From a checkpoint of a small mixture-of-experts model trained on Wikipedia.
Size: 13 layers, width 128, vocabulary 4096, 32.6M parameters.
Experts: 32 experts in each of 13 layers, a softmax router.
Training: a variant of SOAP for the experts, 4117 steps.
Below are experts of layer 4 (counted from 0) of a mixture-of-experts language model. Rows are named router (the router's row for the expert), gate (a neuron's input weights, with its number), up (a neuron's input weights, with its number), down (a neuron's output weights, with its number) and show model dimensions 0-127. Each number is 128 + 32 x the weight over its row's rms, rounded and kept within 0 to 255. Numbers have three digits each.
After each expert's rows: "comes after" lists some tokens at least twice as common just before its tokens as in all text; "gets" lists some tokens that make up at least twice as much of what it gets as of all text. This comes from a sample of Wikipedia text that the model never trained on. Tokens count by the router's weight.

# expert 5
router:120071110101140115180129184121176115117195113172068121136069148150153177122165148122149111167132140175076076092195087160117099104155171162138113127148142077124109095123097136107118120120193147082146123135140157149181064098156104190178135173149142129084123101170135138094113120117078126072132068117130154131168032103142075117145122129098143177123132104146154147119101127163129171111129
gate25:152111176099144109133014137166145137117103122125131129100060170122128146161161147104101180141130109094176147158153091172146123096091091168127167040164088109119167123146111171084089158135149204149134118142146103126137142122153096096139095151115087157160171097161085134148116137064102157160075122147142127167130177143143059111139113171095096152136134173114090138149164190094160166138115
up25:142116107084116131074105167106142119152104129092081115089037117056158124122189179127127178153130100107178130167135118204119119116123081158129139063141109129139096124080140159074099173167129120163104096146144179088148129101177109125128076120118122125187114107170126077140088134076078154182084159120109108180115118168101087100156101192102116158155110142089096131131145160159141159102151
down25:162217141134097182097155151099092087161159127129120116139098109111114127158139066095195120101146206085104166133107120116145185105116108163124146147152160171116135158116133084148210157147190075137078143070174152107142188104045138133154129112176149104121154126113153111061134144107142156142133113067126084154081138136109129141145147118163162142140120152180121165113164150119173109125174
gate26:167097115099125061100046129091191161125124095128112112153095118103091172174134108146133084117120140121132166125171160159105127129136136159102150104154137152172122087108176089144083149111169140094061095131135143186129126095075137130115167141126107139120130112100101120195063120121058083108101137153139151246218089168101118147158157150103125107118109109127125116132128151148173090164105
up26:107113126078074094065073112132183130176109104097145090170109147120131146165100103060164141169107120164107102103133133110096137128131112127141177076133122134169116110161187075160102175109143127127076099158103127193137148108178127102154153119177084139124116120123129155117032170110060117117098121142090117226176100158095090138178144089097125148085097113111150138116114138132128107092082
down26:151146090209112133162097067095154162148118117197106165177105161121129128152112138191107143187141172093160107150139104158154094109092075121125111080070094150178152126143105133126106144128152137124145122091083167084141137108072175092125156105125118132083086109171170160126156147093065124138130114092178113134173061152164137117094134193158131135089123146151138075071146173163131097169090
comes after: " | ", ".", "; ", "0", "′", "8"
gets: " | ", "0", "8", "7", "5", "4"

# expert 28
router:071185117120128144130068146187185148183162156097106166130122101181052073143098150121119145122137183147079168125150105113082126107103128116117088145168117127084106080111144098072138176067117127086136104084154185122073141133086120085158062091142164114126156087134166108090165146206105134127146105132197130140132124173138146136119147152144157078138121118094069152141134126116158113173139
gate3:141077156145171094088196112109127184089101135110159107116122191136050109123137120162143116061089159096091122109139126102150124091055178084124162167129105128042089072160155117120094132137101123151116104105114138123134157110095145109157072094118154155105102147114184107141123107101199149115115151156107102171136112127145136106145076100182189154138082150098098131156083182139163078104092
up3:156152174145132092139152121191161183125083135089111126135153134189148139170113093106089124114140110173129116132086111111133125122136144169171111110178150122119075112144058165086136162149128158144121166141086180106110077138159081147124086161107049105153118132161098132027161143154042135143149104187118124128105164185171154109103113079128160135150097099149133123089065146115108169080108
down3:171222184123120107117128093126133115156161105121169107131074099127186148093169098136112111178174114129093159149177143185122141144125144147135114170142115085185138135152180131100160176177145197139169086143112168156127110157110121159168093142085150111113161135129115082151151095130144090155156039091166093166152156099121149154135119127163168121099180112163132101157084186150135137131204
gate4:153116098143173123128095098119131104151116144104094151141146178093099156153167065132146115083091143119068089155134111078099177137106084060125142145141132149143100155106138116177115115093109107182168130165126086144129103145179139188130096081105137055174099046179135114180112116170154133137086138139193180169169117140130150159132146076133176154154149110171050129122162170098125158152108
up4:159128107127116093118130153134109176129145137125180037112114090128089191154201115142169140100068096147107126139085132122138120137109144135116085134148194137114147130136099077099131034115076091163146157140053107145148099200148099126103106076207146096118194130131119067120113130148135110099071098160115108166188133149161135142142123123139162106125159103089161109180097131087112129157110
down4:176147079122165116183112131164135135112156138157154143082121170151163213155170174169144114135124118164197138117080162183093164096174144108064152133109121124090109148087157107142089176086052157125121094174116146161156149148193159120148130166135144133124192164085160119160102164164135117112154081141097146170149148126126139108107114149130156090153077162098107192153204101120138117105121
comes after: " f", "f", " F", " sp", "p", " resp"
gets: "ing", "ect", "ed", "ion", "es", "ic"

# expert 13
router:114117088210105110082159126174130133145164153143075174185077138118156166149111127143118094135088156098122075163153152148111152174138156129124121092141121164118160163139104090171131134164133124099105085124074132169139066084174133116103111100173122097147097122141110149093064155177061132091115062116139183147126181109097122174129183105135107142145152138062117136199116173199128100144110
gate3:147083169160114064094113053126156115186165100135113178179102116133095129179089132089084100129149101164086172170107119097178061115166147143106127173145095122156124192105100125144142109106131119118150126110135092156083122092122107160119124086090154136080143130126133132110095158165082141099115125126096155191089150181191123144087136034146131074158088131114099083130096099105165149167168
up3:126137126124138105106156146145143130129206132159160155099088083093093134132167123160147047129091167208190124145092207112145178124097087127199142116147117158159156102072107151131142113133146146142123147082145130167153089071080161172127148167111134114106147124165092164139100192108141091174159137141073100147105076117140136131101103151212120142162084165151175131164123139182128154128121
down3:118141141121095078117105169116103080127144119124071156122081077119110143152109102120105139130150056110073152155083083151110071090075172068097162168100131157170139101132125106097146154151085101223116133128084117147080119103086094137121115147107109097127124042135093104117123129124139120108131152105070102095077168168147122078141151091092075143150099149081162139070109132058104106119163
gate4:152132116082134147131134154218123073096178116159161075117120066136174118133195134129146149123078117147118133082121133103099122158116093107093131088091142125133128146133158152092112108109137076099139112113108056104109019091061150111126138075161146106084179096117115112120130183094172122137131116176130094149077132097116084113092144173134137163114081124150093083157109087155057121116089
up4:145122155133099111166115168149119156107139111119136179150134132123124128162085146113117102123162127119140165128082113089172151055130134145190085179132083115068122143106091077149123179108173200130142147158200175156099203169201115191127145180067142103148152150108135145088129121140096106139142192109148138107139137211148116091178134117130149154105189090118104130109134194118124159104139
down4:167097112183118133135115124162195103156124140105121127131127157125127145124111109150098119187059141168130189108115097143111195080142114147179112137167075183107173119068104085111146128188132145096118099111156158154137138174112151127142115144107120106130100094192080156108103075176133134065180129139109138117201176066122097093092097147085138113114072121159179118106154159157097196106108
comes after: " G", " g", "G", "g", " | G", " Gl"
gets: " g", "g", "h", "ail", " G", "G"

# expert 26
router:114169063177128088136107116074146146107151142084112120106119093129190118125173174101087139137138107105141101139078162146097128105106103094057080169174125145132091136142126097089117146115169137095137058110124085114137100169119122169161156100146170111109191083204135065153139074139144162188132108139089167098143086132143114167156104182111184171118135130138127154159095077138089125193159
gate7:141160078148094129104116142148139140088124124097109106183117133156167105092139144121148183074146117109099206114133126071195151169160088092116112113159121201127181133148144134112094177118149119082166179160145063119098155099127128166133134070156142096076140158174157170160147133075223161112099063089127123134148110129086167120127123155132134147104102114133145114063122143185089110098165
up7:100155126122160138173083127166165173135153108088097136118178095116126177175126086178131086053176088141141143119158138134094134139138058162125113135128127127191123138156158090090192193207154142121097171133100175163130123137179128128088104107074098100142095186079137115117116122127116147141085098094068094164182130120114084145157110120131170133066093146170134158125152141068118121104166
down7:121149176054107115075067119146127135126091121202117120115219143128138112101147105112145129173069147078103114085154110167119090118116135148133150150098121142128059119151147117106118086149109139093194059130124052119119093119104108138178085151084118110161186140070109108180173169154106136136140098096122151161116141128115127111160132079219102093092116137091111151155122135145117139127196
gate8:144141164159177170099075125138112165163142094140160146116138090099152129110117129138147163132039143098154165095109140129144142078095141125064141085178059096099140086121121112120182106111126164164142097134147108106114147131097142198135143124169101083123206111224160138116141083119095129081094142209141097108121074141085116158086086149107184109149104113108123159095114127104079134081119
up8:176129114070130125136140173118090093111129140133106122117145127078127117159071150117159148175135144152167198122104102126126142169139135103122118128151152112179120127135222179052122094127133151150112105099158159112137116144107104075130029130146159081105074105098117148151120151134099115098093123143124138089079172127052073086110146151123103166121149156184082206053120136158164140136096
down8:131136135165155123170114152110067142134102148150136101136161122110123095043100176088044148135144202126147123156074127159173132096092079105136117080170131082110079135139147124099151174076168171140100127170110058114059166109140124174106115146137124139154105161067142090135160187114112132082142088166088141137117137102099128095157104094148149138146137163111058147137137122061161106152079
comes after: "z", "u", "a", "o", " C", "O"
gets: "z", "N", "el", "er", "h", "A"

# expert 31
router:123086099105135159179112192123149120113103091152062142128063119149203105076178137123063142129083154157109057072151108149093130138134164151136095128143127144112109130129151149121133146106141119157124138111074170154185134130202107140140205134119143145089090121145124100069123087123130158063131117073104136108101070097153090104076186120101085172169160160139184120109100127120151170142109
gate3:167128097154109124095120076146146103101092118097120085113178145165078146149159072114172181073123075088118151121079184118096082187059059123145156209142111126133115072158146157122133153109154093100082136170073097195162077101150144172136148103119152140154171117095145146135160185120163088153118129118119157090117119133117145169156121113121153181086134116130095120087153133127086074142144
up3:138133142115120206134140104109114124156139115132179111185075147122095119167100073134108187156121116096097151113164083091196104137118066143124105125123120073057095145079072131091129153139152083133147112129115205177077146182143136096109157068101078148118162127101137103130130129102131162115154168140122170091083064188139146122110143136130136087153098109065133181056128137119143106095155
down3:115101089084131143080125114125114104171149092125169030143166130117105083141143164072171188097141139182077113126171113063112107173115167148160144148147140156124140161140107113137158130123096150177088138153123164183055129167110136187117160083090107129153165116128175146135118128140074193126138072106124143138159117112160172117115128104080138152128077121123177113169077071078110094159100
gate4:158070111056053132116159076067118106121091135156102128165075145137134143111130141112159086134179094083154137128077106153140135162098068092172130136101099145109088113161176104109111114197126132157099052123109133094140129110120177147136110172134175105094124142159118128115134130081099146154150144114133125147100134103153165217074185187114104086118092119156068111140156079114192147119122
up4:137136112086140107205162098084102159207164148164180158124156132167108178077170127074119080113158111116090118121100075128129154114183092089181120111132142099139135177136132149066142127123092146137172130127086113178097099111132115171136104179164084164087144171148179071113085162089069194112166128073135158066119139144123085146087167103125109112138112130134110108152137095096141162136131
down4:128127088168080114125101098159094116098100101181117124185119115135192078206092203118187111098098118138058123143171075180109105103135133099104139127126086102111109155137150103127107131106134143181131122149124181123181078147061142130126146137167139158148095080157112160133138138093138183067086125130149129136080072115135122067135192137094130129141141097121079121097069150122099096180162
comes after: ",", "1", ")", "\"", ";", "| "
gets: ",", ".", " that", " of", " is", " all"

# expert 14
router:139122131189139144104067091128115153158054141149163132072117101092136098074086173148121133167174130167082084159138157141162101157108143150108114127159173135183146095139087111093140137097160111113162133127111149116090088133057104138134078195178138066100093189140101158117121130117164161102194140126136114147161131139121153178110138150092168081083101153128081113174092083196155118136083
gate7:141112169089115178141126117134138121095117196093149151102113071125121099206123125191157167167161109084143133130115146088121137186152088121146165120106096148117145053123127083137111085089130162124107052218130128087113059135155063117108095130172113115091114139159131153109154103122109155181115125127087177121143155139114133164150184130117163175143070147163142178156142146156151161171178
up7:076155107161166090137099125104171153196109167082136129129133133163161173173038155176111149118144173177152140139114140146181149177113179113180157147110135140117104143088164148157074138180149148212155159114138117157172191149174160076145094141116125176068150095129132142112170133162069168148106123158147123162166146106139175128110108137109108149159074139112148109143125097165164101168141
down7:089111114087164145129135126117152160152191071059109117140090089141115141100101083124123075055177155158094109173104163122127134156137081145132127142107153122173101077130146130159106164101135166155082167115132127194114123166138210145126156071170189196151109152121124082117085172119093099143156144117119165111102109135104102107157130156095067121145133059117132128097050111124112150078162
gate8:092152176156117101155125112143137166144180145138137135073115102100092127185151155175187108137133186144132143188097109155139121125101157118183128105095086117151140133097136173085105118083128145114108153124131086103113132132105105183106113210058171125143164160109107131098155031205135153083163131088077090146136101158143132098037130139130128101189154082153097131092111119137147137122165
up8:138126129140066081180101130160158106205063128164145054111095096180166166160144123129173079164115142099118085137177136111165109130138125171165124119145172177102121086106140110081117120115146151116172157231086126127094127152154084147123121137108164143113149153121157160082140105173170151095150167187106118103175095143144138079147150116126108135125140146109078134091100125127197095131059
down8:157124162151096119170122140068123139158150151114087143143121134110131080137114144136140108184150192108101155112121087164100170089121163132135087129154084154147181128179098041096145128099111119165117114111198101118092106092116097095186123112090089101094139130131162133117127135119107146078161072128127100198170173058103121052216139149155110151087120162151200106146143104143145091152121
comes after: "h", "am", "th", " th", " Th", "ah"
gets: "o", "ult", "ous", "u", "ol", "ic"

# expert 2
router:131137090141166045152102093079112150140117183170194100105144139218169153142156143185158083130084113107170140138117157141132140185132133086083119144152132149171107116167091177122149108095129091161132108140196099113115142117078098124078151126116140080172118118123159151095097181076136131146140166174098120184098174172096098109098083088169161137150125091117121151105124128159200102136115
gate2:147139168134162135160106165112118145128130070084083157190079112154152090102113107140138128109123102118145129097132096053148095184126111116113113109066103138122104137131100199126138107079153141148116144173196163053138098116108102126098113104113141192175148054132170166133087141099130143148109092159165151137153086130149087087124156157131137106190129118114064095124174073170142129045167
up2:147094167095114140147165147141137127151154178135160104072205090126127108142133181176161107139141148122138130153132169144104169117115181121169121107202116159094169115164140100148125191127147192119123143131032122125059078167116116127147122154144139135091080180149086136115176118159119148107170151132142128155129100054102181128113166124077109156067155118168186173134113157144118127195136
down2:136138140167115154095076111098111142107111133136153090084140093082150097105096186113148179133159164090190064114167134141118128114083119160108107108234134145157118108110206157128094139159112164107125084135158158126172133079114155094170131147150088083142123079083079078167061094156141116130165074105145088134167178125145101113130107128175098116090181162116107117142178119152129171107101
gate3:165173153130137123154168110107144100158116190106130183114118119082134107154110085109195114148167133118126159148086093105053189123136120155099087132145145070160136088114184124071120075112092122139179073092124104076103126148103059184082119135117103156125120175095135121112134147152130167088139134134145156140086160154155093164155103133136129061182176215098125164125109106173129080143124
up3:127156151168084183131122105123138119038072104198062088151115087136135123084074123086100147140108145182156152184084154146133111137118064118165112116137148178133062115146104098112114148157119114133118097105116121139165112157187131147181085056159180116113097127185157155145185109178143101091109128132089159131157105157090092105106183161082118118167146094138155136149110168130113083120144
down3:117146156140124139114178203110109108174161160145100100151144058139089141100091141140145140107054148049084197152160141085130143148131114118104134161147095117204106059116098138126069115137094127131088165138099166082130119157142128135165154184141163113092129145113082122131098199128105112083158113146150156090095201182165097156123151123141129142187138112082116146089152088097107109168111
comes after: "\n", "op", "ph", " An", "oc", "ap"
gets: "|", "| ", "at", "-", "|  |", "m"

# expert 11
router:094079141121162161164120168074159161115100085130132094170163114121167091102103115085119157164179155130113118137113113126066098111138142122140183115181155085116145124143148189126190090165174097170090089156071149138110147191175153118145171113090097146112139150075062122082128122090150145143143086096144132102121120104118049193088175175134096153130174127181143106106142148131138190132115
gate8:098153131119152133162151178166152148143108069094148106118107092128072101148115099154115143164126137128151118103051131068135070133159145183162125124055189168132111152117116113136133094061149087134126122148104161054101132143197162108114091206088104160156147085115136150122201099108153136106162104162124076121187081157152119145121085082135158131136137106116181102145063105143163126099132
up8:056103141121171182156158095085098101107110131124097154118078096145074103121099131071083087085107112182144160135133144155143131121102124109086149133206096062105135112119122104145119130185130130122143159118181078117146107085102165116046117141170107084177101135152107118142108158131138169120120199107137163143103105097117146093113175179130086115138168160141075142103115154056066130069141
down8:129056118143119152115150080137098148125158128208154122111171185180101149154111187133149130125126099188134118145188103149095150133123149120133122150154128108110186150113131119124119052165125122123099121096114166155140091140089142130118109146056101169108115108205138097161148062155109128134161147163104144086216115083096171116100129125138192116130146219122166150141173179131109154078134
gate9:137103075090120122053124117122161161142140101120176190138167142127103104160147111103119106185093205138105134184123188103127107123092110120111157076120101060111111146069175136130122109159156144075115145160108174157101148144083153130094122172078141104105126130133155121079102168148161159147108125190068135210118139076152124108101098128130145126085171122152100145171172120154200168166151
up9:152169069078075146089135119043130096148116101071099164145124104106102104114125155086122163080171090151116091060164127172178117164141133129158139122127193169131164173159124125077167178143166145106126144147133122157141138128171132085097176144150142092122146102165151085124125103122099119120107154083174082142091118111144062088101160092183165133130110102176084149095143128181081130117063
down9:119148128078148158197115120114112104161167085163130108141125133144098095136131125116107184126149182149099160116189137160133111138150082164130098124044165127110131105138091194145151181120112130174151131102098157084186103144060116179091086105144110212114140105101228100128122134106118131145157136101131102071134106174138116144147147068073138103129199118162120158114116101151155140076103
comes after: "1", "2", "3", "0", "4", "6"
gets: "–", ".", "-", " | ", "/", ","

# expert 22
router:130127097118103131143102143086116093099164152069113082068082137109156155093185121145138179141118149143131133104150131153115148144159193188148148116148130122107070137122106195157084140159153119165132119153081082129165098149188117109104183133095141116128163102107098057112148139132084198070117121102122151092165067116132092084174191085130111105135177113153190092080122159097135152086088
gate3:141079120161101098102104104144123075140041102126065140138148176128139156143117131107129110065189091134113123169171150151167107156136148103121194162117130151119076151135170140118171106140140121137122130137122143111086171076143072114153103087149067125146071131075138118127175151122128073070105196152113089179165135096096081148106119099083167164113089042100092135144087125154150108102119
up3:136104105162151133145135114113110131132063150115056154162147175142185116107132126074200135087185117153142105159113140109153102098132200112151134192074128128156085116172170150124150147122126108113117118087199155118135088116154135088143125072169106104144114102149106130122164156091166116070124179127125067184165101134094122127138065102125136136084098087171117087059063134113151166081097
down3:139141162139161112103108133149069124166145172169053122105139137170127085166134111038127084130218137156101112143119152127110153166079113103169208119094144126091096157132146108104145165125140095097127095075137110140128170120115128128109136029087128119088122151104147143173088086091099185116123107161105114200139137121161129169136122106099140096080164100157110171117159110111128124097053
gate4:210132118151126130118122123184081135098169070096080176112123141150139116179138152143127108175141175134146197114157115062138161130124156173113103113108133162149135098134165153090125172082158194136109109140109142092125103219132158159163146086051129085138112149115188162114135142101192144111068126130187137116169109142144104140104131115058147167161164112151160138112138109132123127148204
up4:108135172129115095146122136053196106120088095144124162132173105104165167146070061099112165083195118129094091113112120142111066101109140064106094143122143151157097175101071127128105117148116072115096177122112153145153145128146112120121186160165144103102141119102140133151173138134135138128124148133111158126157186156071179085199083163169174118136116136152074161194100135119148138067076
down4:145149117148124162148095143084141132160122158082126137148137170105139119163116053159095078117190095161168064123106125035112089102140102070116069145141197097112137183121136090121138147121159169077147120109089097122207101104150171088148113141172147122108152136117139136102118049126183099113115161107152138136118112099163100124122076139109106134189113215120123158137184103109130135128094
comes after: " =", ")", "==", "\n\n", " ==", "==="
gets: "\n\n", " (", "\n", " =", ".", "==="

# expert 6
router:114119113106082166120128190077106122132110152133090127153094120064137055113216069198101181124143158089102105130113133140077092148100150147176113144162166130152104103166171148130163113144154135120112124118117151150137144117194130136178141086091147163130097090117160107065119065147079116075152152108085143129114099109189058090118152160101166136143108130153100158072172103168119159148145
gate4:109132159125071107176123106088158116077096103133095102097116189135109082154179109162118136099124164062112143096145115127103104143106084114154117118158098094085152204133123201161089134120085123179124156139071109148064120101108135127122112077119096161105147195155139115124157097116094094136233176119109165136078098170153111154069115138102148081135110116117111157108134062114118135075104
up4:113081141100120148150128138169189171128115148160118159147120168059140062120139153109141108125083121175104128132142238159200169159093077086173158063154129130181181161147126144160109143110148165154092142164158058130141130152165113160128127118124138148192107126137121160180154149118092181056117112139156146144155159102106139136150117124079094202136123115138134109188097106133133121140102
down4:198087032139113120107118156133109156098122136131176119159163088156103149095130184067138118069135104145131107116129125031116143176138139100131136147231143172169084130148083157145160127108153119167182161124133135186118116159120119169089133095130160137139126154084157069167137101132134164149144185182155195105108134138102151145137128171135121130169130178118163132170139112084136154141103
gate5:111155163126180032119159151109215102135130133176140126126143117128158083092116123094105121100159143149122100090108093107160111093104158071159114033145101141154105148089142156143139093118163110094148113143153095162137083111099189126110151135115153121168135101188142184168121172203134072198128127150146156124152149126068106083127094126110148092148099153065101121094099095109151140170111
up5:079190123097181134155143127146147108131178123164144140172189078116132179156138146154168169121140099143121175150151095075123109106127077181143162162095126091137133081136124087092137108155138151083137103169073139168137119176150062098091107168133069156087103116065096129082192107156157086123101147099120136062099111171121105090123123127155147152172116132149165154137097136138030147129129
down5:093175080097105087116113124093180123144155114157077165130130113082116170105066069107149093121169131153138131151078146077112137138156086129107119119100162094071060132069135096109151090035139100122114111079127102146147172083195128101064112137106131083106069137107159186088115091135145215135154123102086127105156123115131144103101150086118079148123144113120157096148133109130116081130151
comes after: " L", " |", ":", "2", "L", " |  |"
gets: "\n", "ing", " at", "000", "00", "- "

# expert 16
router:166140173095145170125096137153208095092104056102176195120172112118098097103069082091170144161145159129194106106145151117132150110109152145151154124149071096114078136151178174105132146098082157166099151065138120142096135114103129122091061174099109166091139123118086117158111099117120131171118181134102088081164177145117148097086105118101122141156158078129162109100172175102119151143169
gate3:121135096112156112149108112141082176127095068163147152076063153172105101111150103188113159145130146129140114140105147105119121129092118165130135121133189150097132079151143165183144128152143137168145106122174100063120140098121079101169100055133083139080078208141180118139107197100119124133156134141103114231159141125122135154169135102075160184132114103138163167114158135091179080142112
up3:158159127113134127112155150117113057130145122116083147186162087099096088146147145130088165065179121103149136161144095132128129123180073142141135159084157156068125146150115093091161165103170121129128171139136106151191141179067139082041188129159074124096145114110129164081151101118170127089115099060056114099102104127154125128141103139182176107129136147106119072121105146163155169167165
down3:094125142152169125136144140125104185124137136118103189047115108101178112182175137093082171121127134125133126100108115106188096128155112158085133153139161092157134086093131136165126108122177106092226166136070151093107102074145105111128151132200147103134097119146188079188119146195135075182121138157163136099078169128112118102097068115128125153156102125081155195124130127117125141163108
gate4:119141066170159150171135117162190140117086105100085125087092131083142147079127169188074156143102109135092135148140159196131062070080081091174097110105115145135124112132131159130100175146139129185150121097158179117118044165134119122125123134121083085072139082148143114148109143124127127093178109168160107074130150127140150161064124126106180146099191124122129069156152178106130142093095
up4:182099111123194116115102116085081125146168084163106117145148094135137029124178156158134075137154099110098113088105130134124100114167103131167135120083140105127167118131153110080132155141126064176159109178164158149118144145110103097084179143175145133070148129142184122137131164091140117089115073146146120086120179040113187140099132198100167152115152159138128105093172135132075108133076
down4:036147133156159120101108118157155169141153134118151133131183131097199123062082125126151078171104143079139114157171127081144122176119153108114128184100094116158120178147119160144100093165103155158114108139100168130133087121113206115177149150075104117131119142126140139133148125111089117144164118169146151114147070064170134146122063213138076118084087082135099119164073110191131109114130
comes after: ", ", " in ", " ", "–", " (", " In "
gets: "1", "2", " ", ", ", " in ", "9"

# expert 29
router:135094109108144153148078184102170111118115093142052126132071106148177114088179138127066129130096165154132038081131132111102107115134164140117091126119128113119095124110122149106131147108129114155105133113077142136182136116190117149147207120127143136073091128159114088079124099120128138052127105074078138095112069090159061122098166132109117173189172157155190126099105133094139166156088
gate3:095132122055089085130152070109159156104099103094160146100160149133073139137090081144157117122141117052099146140156179099124137075133141122136190112109086154096129095054104154107109124099117239134108175085187112143085113124101154121069132124118083138147134172122159084150171112174137143136085094169109158121140116186132159122161061093127150149113106115132122101127144079096119082137096
up3:173110087156154158083151174158120134148090121142098116145172089138112068156134108133119145124140094141129151097183119123156124209129138180101091156140104070161099136125156073154107089111132109128205033139118124168149042140123117069158089116173136127122156132151125166160103146124139081122153116134155127104071160133080047122109128075097088061141165148122122099102141156148097152119170
down3:097113167152134098135170133083154161137131121147111150135134112193145134102175112114107184126096102130116101161165121114090150094090097109143123119072135103104159099146128134103155075205175166132154202124113125117155203142111126126101162119157111166143156112145108096096147093063063063169155142098183155128112071117096153131066102106125175166169136134144164134095080098083216135144163
gate4:154224140127161134135135067079174100109128130156102130126076131081073182136134132123099171134106101123159167148145151096133140127131139087145112060168067121112120078142070124159073050132137089150136116103121166147129038108131123140119076126127126071107163157156149171090123143090132178180150183147136160144154102169144141129153096080115096042121164114107163144094121126122141134132149
up4:119151175094128057110136101184121116076157105186078153104147126083112190125176171157114131180127112159139143141140128107145105143079145149149138114109105110080111115161122112104068064133175166124102099152073117113163034156151124140074118147124102100117128160156154088091096118095099153113180092098120089114147153103153136114102062135164141095054163174144119147100201180137107132132098
down4:086187118170139092127122127169180174139160154173120128173051164158085159143122159112149140085165126138136142124139135138191167101123170119135149173169157115124083115089140150099160139171136127107114154167125136115088138143133182135140140124049096111129143136092086219165122112132133167114212119128136147150147088122076160163112141126147106216093170114080178128125104166132133118046118
comes after: " | ", "a", "i", "o", "ia", ","
gets: " C", " L", " M", " T", "0", " G"